From a checkpoint of a small mixture-of-experts model trained on Wikipedia: vocabulary 50257, a sigmoid router.
Below are experts of layer 12 (counted from 0) of a mixture-of-experts language model. Rows are named router (the router's row for the expert), gate (a neuron's input weights, with its number), up (a neuron's input weights, with its number) and show model dimensions 128-255. Each number is 128 + 24 x the weight over its row's rms, rounded and kept within 0 to 255. Numbers have three digits each.
Before each expert's rows: a language model's description of what the expert responds to. This comes from a sample of Wikipedia text that the model never trained on.

# expert 31
Description: Line breaks before headings and table rows, heading markers like == and ===, opening quotes and brackets, and header words like Career, Awards.
router:084081097143110147178113090091122114151161119146116134142116137132181110134083089162170119164132125166138102141120163107161167130126126145085126109147136132149159155089132171142132083126117156125117120104145088166124097134081132106101106128125124139087121143136121157122111088145121077117145131117165121166117130098113122186111117129160142140084144130097098133125109114155125108185149
gate0:199085139155119112127096119119125174121185157103141149139091125146165104145118165122122124100133096150170113137129129119134104180096106138133139096118123128113092108141091111122108131111096146129111152116137096173124141136137116084151122109177151123186141118108127144142128099091139128122125092132105125127104137096165120146118088127094178114089167084131125129134130083138183083105093
up0:077172113124102141139198125159144068132100119131129137105159122127113103096130101129102145161174132091110110128108103131128117083110130084119134153133138159124162148137161108154122114153147100128126128149079150121133138106137122156107143129100095143107093118154129113110155131135114151129104176128117136108136131148131138101146149116135104141219110144129130118133114134123082155128115
gate1:099099145105177121130090131099128109142138157127178124105121150116166150114153089130134130138119087130136126193113158136144163074121147146105112125139132107122123125134149130152132144103180132090108147119119149172157132107162122132143097113122166154136119164163150129135107084173161145108124115160178140132110103109139129174149147144154157107124110091107098134084110145103142161118111
up1:096134115122147101127124141107134127159130147162173150141100133119156114118117097118135129140123102132130140162126160117149142126133149143109158179140141142162136096122131140148161076134183145112118127130131150149137100105152115141135077103137152161137115134149187137147097125156149151050117098119190148139097146156147119164162163127131153113128112104119103110095127149097148161139126
gate2:107163131119139123175157102163119124127126138185128150139154151141124169149141133113137112140085103128132138171082136120114149124150160100130139138156136128129161148142126115163089117159161110139142127170112115113098155159095136077123150155127127148113102130183137158172140156105142116116111139103144100119134100140096157134143125103123078136107075131182127129145101157145129141148173
up2:139122147099121164158173121109078134122130109132123128119142150103110118163125108165134151098137137118117161138129133086185110126163145173131119120128135137151154060107115153154096119129105162156119084159134144109148140141154092100126111151136106124106133180154190173118104140103100161104137134124137138167131137182130154070111149140149175169081135132097129128156133122102102114164101

# expert 11
Description: Coordinating and subordinating conjunctions and list commas, especially and inside ministry titles, plus or, but, while, although, however.
router:076141099118118074143110115095115137131156171138141128136126142126180100127113166117136095170099115132108118137161134127120140157100117072096125153149153129115133076174122129173137105141139103069153125116178092140101094164108148105064130148167129105107108153150085162101155087129163096134127134098153147103150101113146133141107125101149131117140157128103130161132108153159128062159152
gate0:131089130135161163110172120113154093089122102144107162172148112158107146128125126117049123115151110140099144112139117141121147115119144110145123128142145160142115118139151143133140108128146123111124152149149114134066159141124130150130125108128113146122128152185117135124129070140118116146121097126138137106085107129124145138101117141098110137125138133150155204152090133096079124152107
up0:136115098137126104145077126139129136127116146153170104081105118099120136142154094127179108094110143119178099144103162098123124127130141124126140125137120102117141134128156133126151137141131136122145081095137148151175136095158137134096148143142126121126105092102129137117152168117121101081161133079172102138132111109100122109133144104140126132122133125133070073131145126152168136117150
gate1:134117146111125115186132123121128131133134129092137145171160134116095140138137136129137104150126164134116122153116109121101163138122122121118159121088113123145120131155104135138112130130117132094115142153089131149111111118105151115160129121117130145141109109130162107130112152138148167131081108104123093151113113120150164115150094157189161123165131123123130143152107118122153124175151
up1:149123159117119153096124104115137121157141127114136150113133128095099146122142153134084158110135101096150140125150121163104100119126105122112157151145115130117113135122148159140097134110161115113162147140122161152128160109110155122120153155162153100131138107104130148162161114143132099105140098142165106126137111145127076119096185107132106143156127107123121160132122144121139128066122
gate2:160162169116118120085138172146123086133118128144125093114108121100104129119117120134135124141134126100116092117100113110078144160172133121078099108119138116130170139129121164106145120136154140085112155119116101126159145093136150145166152154115177112150173135184148131149101103154134107170127106099151142133109104139112123131132161106149147148141145130128149140109107115108133146145105
up2:168153157158115137105155187128112131150131144135135141099151135130078155115146108129114127170131150154110107144109107119085125145135137124083129111098133132162139110141116144141110120122172091066105114118119078093159117161094124135180174149100164133152185148194138102128094130177114117148135120097181146109126117159117076105145138103156149110128165137139154147101075112139131123150114

# expert 3
Description: Transitive verbs and prepositions that introduce an object or complement, such as became, make, using, with, as, of.
router:130125120136164096121106130121135129132164117126132136151098161133187084165122143169125104167130135110134115175122126144135152148101071120102126095188150146099147126124128178142149089135159135119134121124128102127126096105108132103101123163162095122120116151167103112144154099174124114057132130103141146120135128134109116134136110105140138135100127144109112105113109108168121108145136
gate0:104186171124125093087064086123102131118072112113134135142118145129104084128121164092093150122157115129158137108101121097148110140183098120126152103149131111136144117142127108128131130129150148119139103096110075120121120116106142126157144103101130123118167128110113124125131128111159160126169125142132161146091176138130102132143148136127120125110113137123124151161143147106132137116105
up0:151116131145148133133166136147147132163121148162111109114157127131133139138128134109135144118106096099118143136137147074167107151071094111099151089122166103126113133109135091131127134131132123191140139157191138118119146126114099135131142147107087099119104093142162131122107096135168145143085175140143110134150125133134102099094112121132174109148163147119128107083130120166092132122093
gate1:120094115100072142122124115117129145128132121137176143159116099131086102119102150134106102149131144166173137162135091120114152075080176131124112146074142129131146122155112126097068136135113096167135160114097084094082174183148128152117120124132129158133158118099123133142150142175095100161137163118102118131170137101101118116088130134108132151105099137120119140123154133205127156134140
up1:179078137099103132104113153145137135203087113141157159098128111139162107129119146127110112160155126131146129110132133142129178092093163173125163170115107109111110126142114126117069110110093087150164134125084096121130141154131153141096153105135132123098142127135133122120133150118092097126139153148140128114162109131105138144104110104141141138106103162151146106134122153172119124115137
gate2:137107153097126115133139122130105114130128146114098118167146171134113177100147133140119127142153121135119124143120124117058107165147126108139139160088088157118139128134135101115164114121161185126148112122140123118100114140091089177118130091136148122122167146150129098151142069129173110138125141147147113169109113102134075123076134152105128154122148124117105119147115134134134108114173
up2:107172114147138127110170161140149160084103108136149128105110072113154111152089130120160129129130150172135114085119122124181176089087101131134143121142168103133114123090124128151093165104100089127101107119123114151149095144157111102141101110135119140126126109100116170145126132120098138150134088099091155118139111143124179101142101136127082142124091141136142140080154119133128122139115

# expert 15
Description: Pipes between table header or stat cells and == heading markers, such as Result | Attendance and ==See also==.
router:141132091150162097174110113125101077120143116155124162133091157163140124147139122118154134145117128091128115138139180136101136156153081110104179086154181138095136155105148149157141116152171177158097103122152090150091107133116164112124119129152119130099113140148108147179119093139163129132126119098157179130139137136121128157126128115103164101136096128102142131104117102146106093152146
gate0:149155095168116144118166152127148108128158069110134113113144119128121145084141130142119133127146109168112160156140101139130130110129124138150076120117138102138101114102170163149161127144107123128119117132195139123137181142111081137118099148154077132119152127139119167136151127152146101117119136101144080113084108126136125127126130148154165124123075142146142101126105155128163135137119
up0:152104081120118165135199133136127130075139093101162102142117152124147162116135096153108078149155156167121173147121131125133096122164109134142128109129126123125118131092133135149171109164131130148131130134185149109148141155145130111163099139114179156139160159128117137141134117126159114137090110105133116096117131112146131097140135130116173121103107133102153086159125115142147112144147
gate1:129157128128108151169145090150133126131099083158105119147138111136147161130110153116104157114163092105117128173111174102152132147074115130085106087139121100161144168111131125118099123098160118154146090096116135147142116132138136141176106122119142149116122157122143135162112134146140126111194154162088157122122132148124161117135118143116106086118156122136131113094176133115112125110165
up1:112150121141165101127113111113139135103114103069125146135127120119146159108157118123132133103127112127125132169116166140128092122112137105091114135126149111156134143113144104102114102124153096131146110124178122111087159111116145148152098159166134086136129149127144130104165135092138130132139164149107109123135164136123109146097132135146107049110171142135142100162108131141065115108125
gate2:159126123113107147114115104097120130107082086156128156089118154108123083064176145112106156118096124154113102080133126136151096118093164124159099107107177142143136139163137107147118174127110156136143147137160135146143095144115101123132114135160130138123130100086116155173183115138134127112114143124154114155130184173125120133130121116124110104108102154088083114064144176100093134110131
up2:101110166150138165168109115137140105149158128117105045090112103143130161160146146110165104134127155118135136138124145122178172102148114087086126104137141091115129096115106179122138131136143175106134130140126101108108134119174136094137079115095114103126110134132115152135113133138080144095160136211137137157143150113087123125149152145146107085102131064137144122146154137164128155128109

# expert 0
Description: Past verbs and participles after was/is, such as died, moved, served, known, plus object pronouns like him, and line breaks in tables.
router:140102105137134137136063126096095118139140118132119140126114133094141142155099123122137114086128177125145134123149139169133149141134110090125143118159152108155147158120117133157100095119127115077084116144118136135110128131094128145151138141217113094092121148154105164148179137140135116078137106112131174133155100101106112147125127078165118123129106100137151125087113083158142103170190
gate0:122135133099131126130102142099117078123129146112124117155116157109123167160152086083139162103115152111142143123117087137121143127149140123109134140128132133156137127126147114135126124102110135104110106160114123151119110122121114104121153143160150114145125163143111134148123135075106138117114137150090123146106133136151154107117114149116082155151140086168135134125144104134105120144130
up0:109088105108174136107126162141159150125110110104149150134148072134113161106133120137116120109128070118135131139108136098132125123150104115112170093138105133108128126104112124155113117172137120110174092122164114137098161112139129137151121106073114121125099105152125101074165086163157113111100151147135114123140154126119112137098172128128125155086142119106108099129127089093117123086061
gate1:102185133122121116129112127132170097120127120153138128113142133134108135159138141134145138162138104147128147076143117126141153145119120107114133072087088081133097140133097129096070092153125116119145103149146152108138107141153094126137116102116177140112132125119156123115130080076140094124157125131118126137123172097130131104162141177112104147118139090092100120102169126112130166106130
up1:141064139081123152163139127121110153127116133111113124114127112138108128117105122140111118123120138111130122153099126136159133125153151120162163156125167152100172128110143127144186150111150138185150118087124113152097161126107166132129126165133087098134074127138109156113122156145147128146151105133160115162126132141112130144100118086124137084124101169131158074161083173135121100121122
gate2:132138085173116098113128105142124152153121145130123113147135072091123090143120093107118110127166101114136091162098109157101119146086129167119135101134096113123167126123140103206123157122128129147124111088159112164131160119140131136161129107099079148109114165135104124165132114114144099108132092137116130100141137117125156138146114104157115139122131088136125113110142100144113161145105
up2:149149165161107182137117153147123169120102113117108131093101182146127163094149149129141142180123161123138169100125170148151137123146143142112142182107124136162144165152110137158147152128140155145159152109096143120121130107124154138094104134158162101151126099135143139108159140124126115095111165108133130137127120112122107177088143167114172102131106176171124075121122153150104137098131

# expert 6
Description: Pipe separators and country or team names in sports and results tables, such as USA, ENG, United Kingdom, New York, plus list commas and dashes.
router:122113124133124095128107085102138131107143120138145148135099162134147073112119174131122130146113136127125122137161144110143116136108085083126147090164138105132134148151128119177105123121142109070115131148133104139123132116113133127122105159131090096144105185133105147163167097145139102096158128122174174115132134096112139154105128135130126138103122143100128158097112129159114072133183
gate0:133136114154075073091109110164116114122147157148157118167125126152128133118132175107128128212135143120197101123165117127098147128152109120138163153122131145130103163127145117122136183157092151166122114165125121107120104119135164164153186097116163107132080117121173132133088127134113122129125150116119136166131155145121095147162123146135109122156108124114147120144140110110174110150158
up0:110135112167089153114111137135079131112139114122172140197099134112168122107135170125150139175123122141147116142129082138073148126133107120128161123121079119110127146131132133111184144133147130114089103124118132140128140134098156153164148116121162119114107125118147154143128148190127109100139146132127165119123149130123122119146131133134115136125108138149123098096129105126167148114154
gate1:177146127157093088165135106122136171115117143109115104149146120141183150153105154159162142121102116150159149132077149118110168141139116132136127128156134154138154125130112158101108137115150127117106096124072098113112143139152120156115129133098101124112123137132126141148130099098115101118150158083117085111116131152074181176127118130122122128116146109118101130117164132155100129137103
up1:107098081112114183076110105148095121137080086108093130123097084115147114081152137150128144159150162118107138138137162148120141116122122131099104119135126104115112098128141119156070152152139136143138127137147176160125108070096170144085144129144155147124146112147133143146129168153057123178120154100121129171102162162165113134147125114095090182150102157132126064143121154148125100146149
gate2:160157142182135105140127095135129114125133162142085148089137171109092101146130152098125114102128111093161126135141116124146099140148114122118129093091133106087146140121117192103167097146136129125103154114125152181143107131104135143154129133116095136109136145134153081080123110133104145127152103126161133133116143101154118129096116098106115126105110120178087112125116137129112121069119
up2:146107120191118119113131148113093145103085147199164128105086150151134096102131108136100116134114110109169117171116121115097084100131097138127129104132105083126149155157180108104115154096144099101136170124099107121176113148131138198135084140079136107114084143105088133136139131141138115128176125105167161121135103116149168123121122092157124132133104129124114158152134143130132128116097

# expert 19
Description: Given names like John, William, Robert opening person entries in rosters, casts and tables, plus separators such as pipes, dashes, colons.
router:107128102126131110136112111139138135113145106140093140180103187110157102118096151138111099116091155145168122136149166114154143164087127111120159113153108111118117170101100117150099100154151122072119099116115083119118128120112132119118117131155150116148108178125089144143163119136129117099160124127160164105131078120117108173111082169145119120107163142119097117117115104185098095164103
gate0:143126133122130078133107122076152150108105088114111087126119136178160103140131093096119149133136124153129128145159155122117094131103167119120084147114125107127120125114114133116127148096076137159122106101125102128117158101123134173127094072104130127149154132116134096152120140127109110103115082101124128113128138151108138136085091195177151110133109100176144090123091098085103154177139
up0:195151162103133111090137140050166145117093079078100140110116117133133117125087099157106122109118124130112148112155139141136095092086179178112147123130143128142117076085103160152119102154073116120102151096121120137116158114119124136130110128084126114133139116164150113114151113116156142122151142109138136158115128146113102101134081165151107119104102068136142133102098112139120139119120
gate1:130119122153143101127175133123122094130148118114096121107137153151113137156148109125085109169167124138095103170122117162180120119153128066105143167111153138174106158101147135182136120130135122134097110097078144094138177160065163103158096142187162140102134138097090128191130151145102126133149138133101132114172142113140128149150124139134140099101137082126116126097118157139111122116170
up1:111139132154143103111163125133129125149138101100132109112146122166078136125110145124130107159169114153120126140106153096178132124168147077114162144118129130159122173099158149121170136176132150120119104098091150137157140195098133120181124134093111132151115161112086122154137173138065088112133134116132105146155114126143120150142131125174135113125134104098115084106153124133135135130128
gate2:122160133114184123124135126189112151109100128128132110126154164157134124124165114139104135136133110123154156133159142139177135117135160145125104131075162120129162120134135069148093094113185136109135103146158130121126134137171138154132152094109123144134141154161097143111110141109120163158147141085120114130139132137145156100168123132163132117116107142107117092164108095132141141103170
up2:130171111102097152129165106142155137189156101117099113142163173138143096147128138149136101137079114103082150094129114105168053086114125129152112166107116148119102121130178110094102145111098102089137097137131082165150106131137148099134110147093112133128157111105096146119102128165121156146128123124122103127141128107128125108109085148110109097129086141178156156099113153174088164140136